From a checkpoint of a small mixture-of-experts model trained on Wikipedia.
Size: 9 layers, vocabulary 4096.
Training: a variant of Muon for the experts, 1052M tokens, 4014 steps.
Below are experts of layer 3 (counted from 0) of a mixture-of-experts language model. Rows are named router (the router's row for the expert), gate (a neuron's input weights, with its number), up (a neuron's input weights, with its number), down (a neuron's output weights, with its number) and show model dimensions 80-159. Each number is 128 + 24 x the weight over its row's rms, rounded and kept within 0 to 255. Numbers have three digits each.
After each expert's rows: a language model's description of what the expert responds to. This comes from a sample of Wikipedia text that the model never trained on.

# expert 25
router:089088155115119128074150120110121127131151176099101129158169098091118137113112120196123083163161080104151123109129101105194128102099139147124127134132098128143138134112153122157141099122148136149142141080114114171108108110083095110126134078
gate0:146162054124134101130107162103101128169067130159114113113125124148154146132118101155131086107141099130155147146099137080157150088123114082093112046145099152151156125123139140146160099157144098148118103136143153184143106105102103147128129149
up0:169077088130081101126128119146093121145096142186141137126138137118126110127122104140140167120117104121137077113122098094122117113125135105131119094136125108084147144128128125089144123137122116157168117107148096183132118148140119113140187160
down0:098132116110147162108147129158165117102107093186151154153123108125089126122124119124135127139141101134099171164129104113139120083157133107137107158167123124132120142155153154129141108112145133090098138151114129102152088143122130148099109171
gate1:159096132123139131124094142117114145113140108165128139124128109110106097135144135137143131136103175160166152122100116100133159079178091083136185133091118145119108105118139148119137129147149081105085149100152131116144116111130107199147105115
up1:083148145151089117176120124092135171139146090103090127128162116173136151103127103188142116123124176154167156131148106101163158166099111120131087112116127117091139133117172100138139129159107145114115146113141126151108138130167127143121120121
down1:103131112132121084169100165120119141104103164109176108100145112126135109144165147138166161127150144124140141129081072102127164127108137133077111132139142165099141163152117123082109120155127132121120084125079138139110113118155105154127132109
gate2:083103163161126177123154160094138088114140147107100156119121167110170153115159133184099107145144134146166102073117164138116102125085133120146158108105110139147132136119169082142103134128156119112102078127141134118122123146101159114096152127
up2:188152135153166119148094100133091184132136125119138130067099091116091146147105091180136043125125129154114113149121109100161140125123132099099139146111147132084126145132132134164127127134115127162135160123108117138136137140104114114163153120
down2:096144156152128079130141118134122061142135106147106099122108106151146127078134114093145148146075098134156142101083113123128114113103139168155114138075167168093118137093120155195164186085129097096078114109097145139126149148138116134093119135
gate3:125106092114146109116134170118136162111101105122118140131124128147129090126073103119132119122108142131137165118104157100159087177123162121146139139142139120144111120115151133148085127160147123140115146115142094119107187101127131104070146121
up3:118139119109144132085117078154086132137108111110101122112108144111134127095131141121125146143135119149086127122120077137145118143152130137173117130143105140111104167154146124132130175123114154163142148128126091100127162123118102119124107117
down3:118110139172132104130106132163132119128150160140123153089086119192135142124156163108123147106122157132155102071168148141128174109120142142154127121127134121182149155149101140144119145183154163114151121109113114146166129133126159132147101146
gate4:077109154096137103119142131147128183122124126167144098141108136111123121148172144154161116095148119149157141115104110122103087091105124126167093127131138114116112126090157136180136107113161093144117144114131101111123133105097119088106118153
up4:129110132114143118132167111140112113101126138100078111130132152093152119137149112127113151142106139143159116143117172142156093118100138084141095134146092165142183111133078118130111119083130101111123140133150136109123134140164127175118083145
down4:077114090091113135153148163111140104178122124063159108110128144112123150107131169117141117126154135127125158142125112114141116109155150113117104112175145151115091114143100093095131109154091130142161083131118117121142141159140114152136155160
gate5:162115077139140151104093186114145151158101112144118094125162139089122112108111118125168130081155102165102156091120107124095112132138105112141137130099116101162154176109084110144132119133114163122160114135165137150107115135135124105137131101
up5:113130089114086112148169116143085086119144077160119154116093141184124128107117126147089120168119135123096106134128130144149177149118116136147161127112121203152087110127148116129140138150112111159090121158153132129133151153134119125123070130
down5:114098152124129114124108160144139093117198155103122130135107142140143114157097106105138113149148160128148160120098144116129138143098137147130169131143115134106117123100112114147126144069126136103077107117100099141091160161108121120133126134
gate6:183123116140123121136101127150117124110145153118128105110126145101128110157129152151096116133102137122114109144115104107135172154113102136154121121131155151139118142101118127128186113123101105129117117082108091131077091106135184131177094126
up6:161152101115112110087112145187087152132106117093132100123117128120128137148128165173121093095102111132124135076169156144121126121173145152137126159114180122136128104135102093105138151082125129052120134134162143112137113117140131116113132116
down6:144166113138140109098109131098099141116112110098141159122117110130154096138113107143164135157175144127086124127089143133160142140123094111148115121107101106166132161092134137110143092172156135095134157141091103129141136149156193158107118169
gate7:147090109131146110140152143092136135138113103120117136147109172164129130168154173101143119121131124124133112136119076130123082150172108120113116100112130110146156118138096134111110163129154130153085140097144105155143078121123122102142156120
up7:159133126127128116117168061122130104129111114125099112143127147149106159163154103124133129117121160111121139138117116119114134128132124120111101156137142136116086115148063084093102089112124101089135107115131143156155085134157107120133146108
down7:109132136124085120172137100126169153147101116157118123067179129161124167151154101175131137095145112132117144089145136131152133145116153102102128148129136118162135135118100129165175130082149088113094142121117151144188091118122155109119110080
It responds to: Auxiliary verbs. Forms of be and have and modals (was, is, were, been, would), plus odd word pieces after an initial W, like Wanna, Wrexham.

# expert 14
router:130129121132105094118100163111088125153150167148111145102092137151148146090149139139139185127108156091077132123142131098154128143133118134163153108101141135115157111148131127105151126149117138124195128092106147138109128137140129154153118124
gate0:118125114129108145144112153106115135104132126139136086108100130121145137145153145108112115089128117104114171124128138068153164176119157175113151113113135109138112146122153150122137157115125110147114085127138138143131126116145116139159157133
up0:163150154107135161112158107147151105076097126112160130178141118131107064150149110142115156134118159149171116122141111154106125102109140124143139144095143154091140131149128101139132117143111127127122143160136122099147140110157096107125101094
down0:123107160150113142151160135134135090147120103106159118137136136130084139141140124148124102165137107122177134105150163144064119088115114105133101100105136141171150089147099128138104126130104128127121152106128156115118144103116125124108115168
gate1:170081079161134101108175140126091123117116138140143099131099132102095070114152120158151154129124121156156118147127133122174115139158098130163109122105083143115151122142149141134142124164154115104120112134082109117151128109137103138137111160
up1:110176114154142188133080143130148148137119154094153087141128120132111107132130103075124115103102132117121093149120119118141137088102133129085162078092115140111124097127113084099123142149144131110118105136136102148144119098106124116083140123
down1:132156126107128151143167135128154133123081168087155121122145147169106145098095146119074125100126092151040109117131103136122154110109136105134146175110137105159128138120157124107122114118088143129119127095101081092147107099118126135153117099
gate2:133089073116132112115141142144119131120114132125133117148109105083118107132144138134096197112109113126137095142155170078114170118107143144161138141172124096138147110154166084149078123137150109127112132119103128138144111169151126087142111127
up2:110091108105114168141148151159109173096154101090128133106157112159117112105143127127142128101133140103128094143128111116169137136106150118156134146169135137087131105133098114115110119119130156096131120106149138152105138136111124084062136109
down2:128093078133099122122125160112174168101130151176123138150149125138147138128137169120147148119099133155117095161102141139147125124144126116082119133097160095105119157131125113132132115113094156097151181102194133108186174107089107093144121140
gate3:129113114127152076101122129122110110179114161155119118097103141132120118172152110138108137113177138120153119140136103108098138122104150139126117137139130108148142132143123115157158145116119137166079095186113120080156150157105153164181136146
up3:171112132180119144181114136125099135119089098096107129105146147146154162180078184156162090089122147120118115139132142114122101095140110135129180148185126157132132122143140136122178123110139128130097139145126121132103149133145113130167111150
down3:109101145158098123151102129140128114155126106142077114117126094109150157134102106136179125135149098140125117103130137116157110067091104080128116122120096132169136109078117100113145130113156146131122125159141126110156151167149084143165154127
gate4:102148125134108123112108102155111126145136122153129101110160132138134130103094131129148176112147132140104122120155100126112136116114081101118141144163114107173142158129096151174156131142148096132157091095089105100101164083098145105158131114
up4:105139120105149135127103173111155114140147110124156137154139152136122123120177107125131109113099123143143138119131110120107061133131158130064125135119132152147116136153110080139155132112142145089133161146147098146166108130119100102102131111
down4:133088121103146142126150141099111123133154158168133095152147082172132157128152111107098140117121078068092155131132154158128134134139150145152142111148170110132080130133107163141152121159174118102147132130157167085102136115179122134114128089
gate5:152138154155145108098131147103134180109114113162151109137099140145122122097135115152134142168147124117116112162109132110160117153107131145104097077155186169101151130140127151089133174093100106146146142112148118142137108173102128132159169170
up5:150113105119187107124121097139114114094161142081139111138120140110128101147142105135139091088157124082101102117150101108146159103132104171119141126153129090119146100160157150121107110121136113143185139172162083118123117130128129136105116135
down5:135133102137156132137086114133120166171085121098127116096128144161112105127174123146101131094144141093118128129137134155143154163136129110130185141145117120119157151136112147151109133138125124158151076124094102150136140111105092142133099114
gate6:082118126151091124137124122160163125124159088152099111096153140151143167132108113143136154123147112081092112130133164102127095137134104110073119183156120076119133129117146133130158119101110095137132118160113085094116130154075151138079129119
up6:136122118064143128145137087117108093131130166169097143148147136091177110136112184121186128097124142155135110136108123118084153139136113119089118103109094120140157161087129139127129135143127127092133159121164114124123125116138118086128105114
down6:129134160113105105082145141112159109121144165124136125119117133153123116125097151129139147147132130125126109132080094139127151143143151126166141125166143147146135067130146113135146151129122128108074102113113135129107104147110066122099105164
gate7:129141112157108137128109144109100140134140103162119095149117077142112139134114100141125109120126117118156151112146149123126120132170095136101117150176116121124187110108119111114139153125147136118087128135112167128189097119122141148124123168
up7:140169182122114181138135126142186137140149121106139126116136119094140147111112138146111131131096123125122139155127090153176101180085123173099185088127135126126148113101147133128163146120141111131131092162173122146151143159146119104115171118
down7:134139123095150094126111154121126077145134101151157118140084151118135162099083118157128127122086139083117146133181070107132117098119107114118136117119108134112103094115118123113143094121133135165173124129125106147144084156142155138130155129
It responds to: Mid-word fragments. Middle or final fragments of longer words, often scientific, plus percentages (gen-ome, antic-o-agulation, catal-ys-e, some-thing, depart-ment, 10.0%).

# expert 17
router:144131121130128164108146163158174141126095116118132113098145107126116093153144154110125141116121135115089138123153126152168143119119112106123132136180132152139091142103116124157069161150140086118136116171126102112090182113151114136157090109
gate0:153140168131122087138113106114106141149107087064115121109131094114150137200141140132128158128136116136125162091106134118143139128178130137102124114101125088114143172125088125123144108111126097124092106106107135176155076105132110117128159130
up0:084099139140123150127117158123103135140116142123178092111135136113138171084109159140137134109152117081113121115129089145138152130126127107113135105133114147162092147149090129131140106094139127126133098122146120181129110144155165135139144124
down0:143140120146157164112140101129147146121119147137157127140086099092185130151157146129149129110124094192135141136090146138136128108138128120120129109103144106098128134144162161127087129165136113167124116137125109094119104156113093130096138138
gate1:123119118172154158138157141136135096140133092160100160120139110091125109131118101141151101104105123179124124133099138111090130111131127198113151110100142153100143063173104086123117131100143123105131106110100152118138155075101128139145136143
up1:176120116137158159093080141088127173144114120126125115155146105093117165170129124071110134081173091156121119135104123132218108097111155146108102143114109119130130129094133086100101147126112138134160126131108156083143118105141122134083119147
down1:189157114118107077106162112121100159118141130097149151139135140155075114130108139132107108128138104129112124130150110098125114093143139117103139124146101119166151150064146121164166116173103126117090153140115090106140137145105106110121105124
gate2:134147127159109142129074151151151097135117137148166150128112125106144153114162119144111140119121151124154147128148138154138124158146097105133123139199142118120127103153081154155166093167108172178126167131090128106130108148115099127151136120
up2:120113109146131176147106133138080106112133172144117083138123102131094150115101120108102158090118126138164079110171160094158132122109155159155114147105138142148137133172134123129104156164138161152117134093165163128149129122082099103090105113
down2:118109136159117130165139148128159144134145105142123111147123118128131132098160110155114105122122128132112154141149146130098139151132096000158149107127118134124099104135122127168128104151120126162093154144135077103136173089121127110136135103
gate3:138114086133117139122126140115098133137127156110191180153116154113095129115090156090107137102127162149121155083133122139120102176127080172108121124091117127146161064096164116129112122127154139107132136116125141130140128151103099107152103140
up3:143100129097137138132138111120130094095133095104113153124148131122100137100130154114113144141143115153152115153148108113129117112100126128089122122130180145162118125141128158125128152141115173095108123153125115169122131135116123119123109147
down3:149128154117124174109150145126109088145141112139124127161133122119146107140114132132111121126074169143144110155109121123131085134111108171121106186191174133185114142107149120129064141144083112090152139180109160176132144150119081105122159143
gate4:134158160138132176165142151129097092106120107097153151072131150100123166136146136139166150138170129118104136132132126119121157158152108121112155180106132113101110120091151112124129133134128125187135135124101161155142083145178129126110131114
up4:113115131108130159144105155109142106139142126112151123089126133099124134122125154121137106117139151138147153093135090120115142099110103118107120148110127106134107115118117140117161119107108149157103168098123130106149139089113135107075168203
down4:106164128127148120152131081114128168157111126135153097125130109100151081130134157167171108106102097187133096144153157107129132173162151189134109097116155098119130128114140101115126124145136155086140145109144151132123146139082163139133122116
gate5:142130120112091184148141112136157123126153088126144114139103119081129116110129142185133114158117111164150139122129114122169095098116148123107125107139110100053147120171134143100129106135170148098113128136129092173142117151152124105118106138
up5:105137153128113115144118115129194135135167095145141122124151155101125147099133129129144177132112111124166126176121101131155129142156151142170146124189163119111142139161125105121119082147150135106130131139151145136157113154137157121195133132
down5:136103097114126146129172151127133109120147117119104119160120109151107135115098103099125087115135148116111119114177136149136112118159087091114209132169129169144131112138151144116121161096138117124123133115147121138122134117068148133114116143
gate6:127157114120101106162145164084088111130119100132152120124117088135100141119127176152131131121157157113098144107119098133162144134140102145133147123119131111205098109163145138112185133123150132168104129105110121080126140111097121174134136140
up6:144125115121122128113135137137107100077089116120116119156121059142067153136145147123128114085155155119108147135142151154143111115164076129144126078121138153146118119155129150095142144136121126111146098096148129101171098126114126165124114140
down6:146086144114128131151135141151112118123151096122144177129146154119136175098087101128087106093112092147127122174158118160150155145097148137135119117101173133162167136105102122146099115110107110117119105113160144141080096109132152123148168136
gate7:117106112135177123149105130112095157122147105119172117123169129116135123144153107127194147165152120079139185143100075130170092114149143107167115124133130108155133133150132123113139181114148143123107100113179137129138121122132129115131150124
up7:139195138146138124130114127153125144128118157140120125149111112106168123109105097122115154170109114142137151126121122131109102132160109104129152116137155188135131140129127155151083122143117160178157142174118112044139104141091142089117125097
down7:154113130130107104115164116145097123156085085127126115084151144162114138138093130151084183128099200111106057132091182132132065145145143095081156140156104153096127144081121115107135149113119132126122139101126090113145160127137119110114124123
It responds to: Capitalised name starts. Opening capital letter or letter pair of proper names, often foreign, after a comma or article (M-othball, St-ahre, Al, Kh, Sh).

# expert 5
router:142146114098110150150114095134172149139156105094116131098169128141133083109143111121085098117066136097112124143159108177156142119103098125140132177142144104121139086142146129137094105093138159128107130145099150114079107104108137093109137147
gate0:166128153132122118116097127152110152103129155119144156115133111138146139077109103116121193088207162165131144114175149131072130108113130148159132156117103090142111140139137116120153184135159117138091124135138162156142148126077143163119165122
up0:183153128109183131117096055114132138126137132124090102142087114167106122125112137094162147091124138127135159097110094103115128128094098151121147118134078142192163112123082111082177157123153088146113126144125104065143109185139143127148138162
down0:101164116156132120132171124107122133137116138124111126132131141152147125118105127121117149120142186104174117188083139147162082128139165196157164166140144146136134143142140094132095101124151138135138086113103165150122138122108132152081109105
gate1:145106151136114116122117146154113164099124150155102126126110159112130146131148164143104145110156145100138106174136151104138111107138113137153132167134106161132111188096134152162125129117109153153097063128138128138090128127119144122107155142
up1:167094145101150096165169131158154130121147161108066185126120126119121157098134133153138110178133142136152100134103109122130127094139123165125126113103104133102144098161111088151131114129136168169111169138171127126112126120063117112186164133
down1:155161118127139158111134125110186103114153115167147149173127131058150131141096119131133147117109131131122103149137163163149123121155127137119109130092129138134125146116122125112150164096171074132089118128126157116130137068081136134103106126
gate2:138116111136108116120134094130132139120127100115161132145146170120123156150146124080141123120139156112143132149154160131112155172116120112116144101102110123095126120115156143141147161109148124144091132170140146086116166151096166123119123118
up2:118135159144099155131141134123143137091159106107128103093141117094119132147085147114140156120130184099152104130157125120120132087123129152129135137085132138136123111136120133154088089133129076092115113162136154101108125149173149127132095139
down2:155084136122129117124103112173133119104112105112163153140134089107173103153170120167143111143112130120123149148127133099132139164109152111088148140098127133093108082146158161190094112124087131161088140161104128141129156108106131136114126128
gate3:134173135139148129128126121190160143169156130131122100161117110129104112113143064124151154150130156090127100108119090131148114148165123157111112127119132084160077102136133084113104161146159159124165138166131154136174110102134148132121116156
up3:105069134117134086173116125111131085138120071152066107119132118116116152159135139108133130140150117098127123118127102123110122131106145110097120141159144117164149123127130089144101138111104155100122108095163115140074157121115139130117131153
down3:117122119104131104158123107118128118101116149112101147140160127085138142127124137144137136124124127129118101132132107152132170140173147145149140139103179137143132115119119099079127124146131116136122146103102127139088159163107105146116082076
gate4:144126074155190101129114111119133157149114137129122109132074129123129134134080096122124125136142111178145096116133106116083122135175134141155106134161118140123138087148120105122148136098152129138097116089115132130136126145099179142128097114
up4:136154141143138121145108158174130153119083109123134118118148125113120113122123142124092131132111088121137112137097113119114109110150128103123138092117116168105150117133121147096136137145149125120116149123164145166114161144129101113126133145
down4:119140132122128108080057144180131135129080136153068121135141121121125116173159122151145101113118132135111133110123088132098153166154138146109151170152113120139088079132115152101153134101144089105137129089120133125120146134105150116132153103
gate5:139118119141105123136178139135166115101099119157142098083090139088089137126116104113123110127095109157156134150196114135129109148129097106119160161120105096115138104116141117140178097096151118114100106090132171135116146110095126143090141132
up5:121130167111112091133125121102139142169091103154138126142130128134147145134149091115121159110129093093158106092146116118146105131114133162134170147155086153108164092135161161116133107081131107150150115131127136120104110124150115100155124141
down5:155114102156125145128176121152132144139086150163131126168090148142106143170145072152123110125144127155135112161134126090112121126138145059124165141132126131117123148153112148179163136103112108178123137142151104154147106140144142123126133174
gate6:094096129123113119114109139086131097090149113130107113103114114097130120104154100137163149099103124127150090151129085143116169123118127066126122174103096139117178143104134100143102138135120100131129102114132122117132083120109181083139142107
up6:109102173146141123151108125140098177104111129101119123156131145094149148096154137144139140077144114128122078120130118119110131114096086121145111119152083127152112162133190113126108124139137159179143137133166091106123116138164105145148134125
down6:122125130155092071136149148105139128075133150142075133147134125145130127098070112128146147116127115150163141122144149122114135104153108115130101105116092159102134116114122121146142137098141110141132146114108112139122149108104167174120079170
gate7:100145124129117172152110171129162131144101123141107127044116140081110151115125148135101112140144164112141122097174095129144122123113100140138113157143173147133166119126129128100136136126104099158149107154106139085112148110113145113101065143
up7:113161202142182179123156129118132094108139136167123151133149104145101121114107078123117149130115166176135106140135185092110140110128147163151161161148181134149115120133084135091162118139143125116116127108146140142141132160157169149096101135
down7:180138159151160108132151137098146111140152127099103138127110153126093137085134144085187102117108121127150136099104136143161145119113137138176129105127093172171130165116157154097173096170138112124102125133122133153133088119144101128126124114
It responds to: Table pipes, Slavic letters. Bare table-cell pipes and blank cells, plus inner letters of Slavic, Finnish and Greek names (Kar-j-alainen, Samard-ž-ić, Vš-e-chnopárty).

# expert 19
router:111163148156112174116117114125151136136103183121160107127121113107120104117115158091097103160135123121147149171113174103114104176148165133159154112094087140135150105107101139111097122072103154107147118148124156126129160107155108154101127098
gate0:160113123167133073078134113152145087090100090148158112174166143123175133133087105099126121116158102141140116094114127157126149160155136112127115139096120156077089128145119111130162157129089161156085081114138119143114142126159172121093179133
up0:160089139127158140105129122115126113140132120179160143176152149103143116148136122151117042175150126127135150156133115141155150098110077180119151126150118146129132118092138150148116090125115128148148058118140140098108147151109118169116139100
down0:111139164107125153140121112130076103128148121129141128145143138125127090145164130156143102155111077099111163121134146133115113109168161150127127131157131138134124117107145162103173161138142134129151073112093108119120096131134097128131119172
gate1:150159165134131115122158125101139101118092121098104104153095103138138161100131089157092121153189140145155133130170112110112147137090117107106099169129156116094117126090150146106136163171146147126104130166157130123132116142117142158128135151
up1:146107116124160108091133079104150098167208107120087155147142122137127123131155103115144148128171133126147141095135083162130173162099144176131142163148142125117163142133136164133152095128091165136150111121133123138096144112114130090114159107
down1:131108109122112134128109157134096097130097099145127135143155119151150127112166134158126108111122125128155115149095110092130122088112138095179096146136085121067115106119124138130140135188127096111165133132148148144140138109132115135143091141
gate2:098121113119147100133170147150178120132166150101131138139118115107115124126107102100105147110107070101139109062163127122105086119151136152170099146117145102117130154147123135140082156118096094151145111133155156155121123116149106135102143117
up2:138151155138124149136086136169148115154152119111144130129144130172142116150115117138112138121146102068141087141135108153142128160120112167144141130156151119173124136136133114123154100138146122134119146112125131156107097128133166131124105134
down2:119122115114119135139144128139091177139124142090095150105123150124146149118121147114127156119157109110142130105109135128116119117141125094123112104141125135093219110116126146149150146159113123122142133067106164114169132080177116113087164119
gate3:116135104139130163124159108135098142086106117146107144137156142115154122122145114129121137171153101116101063123135109114127091124074123095128076116118082142150142085120122110122097157095144106107120134117150122069128149165131133171106105082
up3:127148138148110147131127157134118115118121089096141126071092172132122133120156149128066133119125132146131103177144139139109144139124106123105165148108162127129125120118111134141156166089132125164069159088132155136132151151149158145128139099
down3:100118172063142105134105159131096144137101094111152091171117138121125144070190118116159131126117129176124142101103148147136154102102141158103131135133108128091137128118099084143079172109145135167158106060104135148188127148106100127127143100
gate4:170111133129143111074123165116140118103132109151141157158092122110107143135147107160130094114100123204148154138110163123160125164104120129167113145145133135165123073156183131128097112106128098151115145120111096116117122158116162121160151130
up4:183152137109171078126079153163140120092124063133127107140106120091119114106085165147104117111078135142141169122123133120079085144139138104125128178124146087154125118132131115143119118115109152127129094214111131108105140146147147103137152104
down4:153150158140093097101148064165117114115166130133159106103092152121125151097134110119134118123148120139117157153163104125090167158088117172123123134121133138142109146065142156137179164118126138126170146141086153165113139141160161135102154113
gate5:107164117134138113158161159121125073091137119126107099139143159100094142069137152109092167146112113068141129125126126110140157167163139072141168171121090151126120159135121046104109132164109100107149131145083175088122120069133097155112108125
up5:105078156120143118151141109165129140090102136119077118147128125173130112116129100153157133108096097152175118094129139123158141106130106130109150124098081176168127128141127131100150146130122103146128132131130166083097092103160071174098084116
down5:134102146124120144192083112117138124119158154105120139136127136168135136137064126141137147079147149148100126116136107092158091107122149074173147135095114154150147140130118105129123117128127135180125161122107139127122071106167134128104123131
gate6:119144102108127156160098110112121157131126142065114180087120140126154113131159167093147110085122104128114097124094172123120054145114101156128158153153124157138108133142153082123149134148139114147123162137135149075106121119135142083113102176
up6:153120128146142134109100140141120133126125155064150152139109157134111141100127135142142117133129104087093118132172114110081083142163116103113127124120135144103128112101077081102147142099124090140178152143127120141175204127147103130127155089
down6:107122142149090134099166092125094132090116094125135160081150101103114127099127115096161127131116154087092158116118135120135125152106114137139147113095144144123136134145158154117103157137099125127117119119126149151134146165083117121134132129
gate7:125128132128152129125181144115121117102110128116145141119127114155135115157152134101132106092136103105119129103084113103133100105077127146135119093128128106118094091124104156102140120108131129164136144159115173175135143153143111151117107115
up7:166129112082128149096135133104134169117160168128127153110152152116130115174150167139108127109124127093131111135081128133093109156113151131135160081109158183156149093124079157160151121083171118114153123128182098131135130156141137097120195140
down7:090102091168111132114157100097100139146161160143124133113101132171124109137098083118132148189104174126153151095119109148151097114124130145125160108105138094149120175155139111118085102120112118131154109094180163158120100129087130116156119110
It responds to: Capitals, headings, acronyms. Section-heading == marks and capital letters inside acronyms or abbreviations (ADHD, VHS, UTC), plus compass letters in coordinates.

# expert 15
router:132162133127097090127108099122093091157142154152099134153146146134116151147129129131077103123134106171110161140137149136166150163097122123155110186115148108109101127107168108124100136163118134128135137128079147174105139136125133103114152162
gate0:112123125122154137124130147155160138087150106125162177120160175098111136154112107141166137094107149075161118144121098124125134131130148143175076144135118136118106144151137121124169169126151069132122030171119140128123199146139125137127136123
up0:092119159090134075116096131135137110124192115148139088112098119112130124109161139119134139117128141163135108113096090107118124081121162105097100113139124115099104158140145129119131110112115115135132115140118138100177194154144119123095116131
down0:112100102104125126151139141162149114115126147151096183138120173139084141140107159155177111102125149139096143114150128098097124130087075113142136138127113131124104093133107116107129092111116101134122115139106121142135113087107095147173140135
gate1:137116104176099122112132125115141148147117107127135082198140134117155137137105088137153076122156144137102100101089116119082109147132180164111116202121117125104084089095161121099158149149130143127120116132153132135106105105142135120122154144
up1:136118120122098119143147129145152136153161124144163109162127097119118125094112107115149128114101127150145103136130119145131129161136164088135141135095084181153160110147088132144153113158091148119153108126105100212109133114112116136140145132
down1:119137112153122163114144131128116084134155144151120130133130145144114121125114133097153135151100096137115134136152115170091136168152096113106109127156137122148135123142151136129152125153178119169108152139130113163106132119098085175110127143
gate2:145118130137113147124105123148147137139142136080115107125133100118134078130130092144160143077120149151116131130086109124096151152133126089115136147122112122139152106126146115118111126133130104122139175118166094106097175131115145122096175150
up2:160133124129147137144099146127144122097136104101152107124109107120144159142162176152133102135121138115137124130092105124118168107133141121142137100132094204161141084098099142141127133146098136090141137145143118129147107132134162116148131152
down2:127161082100180115126130133103125122146135158134118090077121129125108148128132136139112153119109096107127130109118132142124139109172117179106173132124146094151096134117119166117117100105136128135164101127151143120098135113114136120138154148
gate3:148187143123102115144095137131128112110138139114138123146185155138165127143119126138133096090165132064090120115147122149104101156139110109119086136132105152123110116114127102118134108113104102141126125138134150108150156168131107128151122100
up3:102152122103098115141110129139122098108128139116133125129133104158123110125152136168059136112138093085164139133141114126163158138108100094125092079126112106132125138113115116172134122087087124146118165148122127126164139162127083133112085119
down3:156124104144097156114120149121118160151128123136129108131169122156128154124097119111189140118126098122165099130085139136092153131114129105120097096131155107117145125150079143136108129138116118153131142118121129136116142182143132096138113160
gate4:182067087105140169143178100112122098132125162138139153145153120164106184137095094093136107122132119142117140119152122138154144169122128148123118115127110138103119106098129140127145151094137077113125156114128108106118132130131133133158114149
up4:159137095102129110138152130092163084088155139117118098145125109108097189134182162142123143141156113141117136149114135129126166092164142104149148163142139126155093135099160109112177125109112145095117168122115139124116097114114095119115180177
down4:177115121102117130127078123113186124129092114106119149124115135104091184138090117143104111126121145118115102163114130165126096143135130130161099107105170196117089115185144140131176114160126157115145129141116106108110110099147107132133107127
gate5:120142157115117112128137147124172119117129104101137103180113125133110115134110147127130153146102127128124133109147091154090148112092124130120115176157150151151112096134147139143129119149168107102092087102119144100119104131154127056154108190
up5:156078136105113121126110121123143120157129115178109091102131127126115105165119153104144138096168125125126150124127125157164149206159110135138157134122125091143115129144165157162129138154129142137150121088130109144105136140152128102107091108
down5:144132130145119102156156143152162154157122101114099113075147147149163161096101167162134139085133095131093134124110132139142147081129119097160146134125127133092171115142091136121117112119121132097167109157089104114156136112094112136137183108
gate6:128093112161120118126171176151076100131105150098163086049090120107114140114118127140100128123146141099121140105133090156139116139143132147127086131136150124102111125150123113076131110117112111140133090128064160142102115107128126140129171142
up6:131116108087097153116110119134121103100127168096082173134128155111166084113131098107119159142120140145132129141088134130141169166122132096146130123066140111137111116119096105131118148137109156106147157132142170124148160133166143150152086141
down6:131115121127179123072115138129160141106143131109128143178110106141132130129108123095167125105153091127133126177106131098106137172132119038121124152119144159097173114085134162102179130137127099157136185170095122099119122135143126130137133116
gate7:132126139141128153154143148132103158125138121103147121161127171154106182078160156139119101165091106146123123133127138141086167130131163070144128129143162086104138111106154109155078105136152136130063108117143157136133132112152188140108124108
up7:155111168077092154160059120116098115153090094098096080117138115129124133146160135160144110118142122125149112168112150120136142137140095139122111176124163148112139113143147085133127128105145089124144182186116146092132072138113080183114124138
down7:154155125175143133157162143144169122134112129150126151149157128143138108163110153130140103111122133117098148166132152122132170105104100174164091110158137137148152128129101118137147152117126102099142117110088148121191132075129117150124141123
It responds to: Colons in infobox fields. Colons after infobox field labels like Gmina:, Branch:, Genre:, plus pieces of Japanese names like Y-ut-aka, Og-aw-a.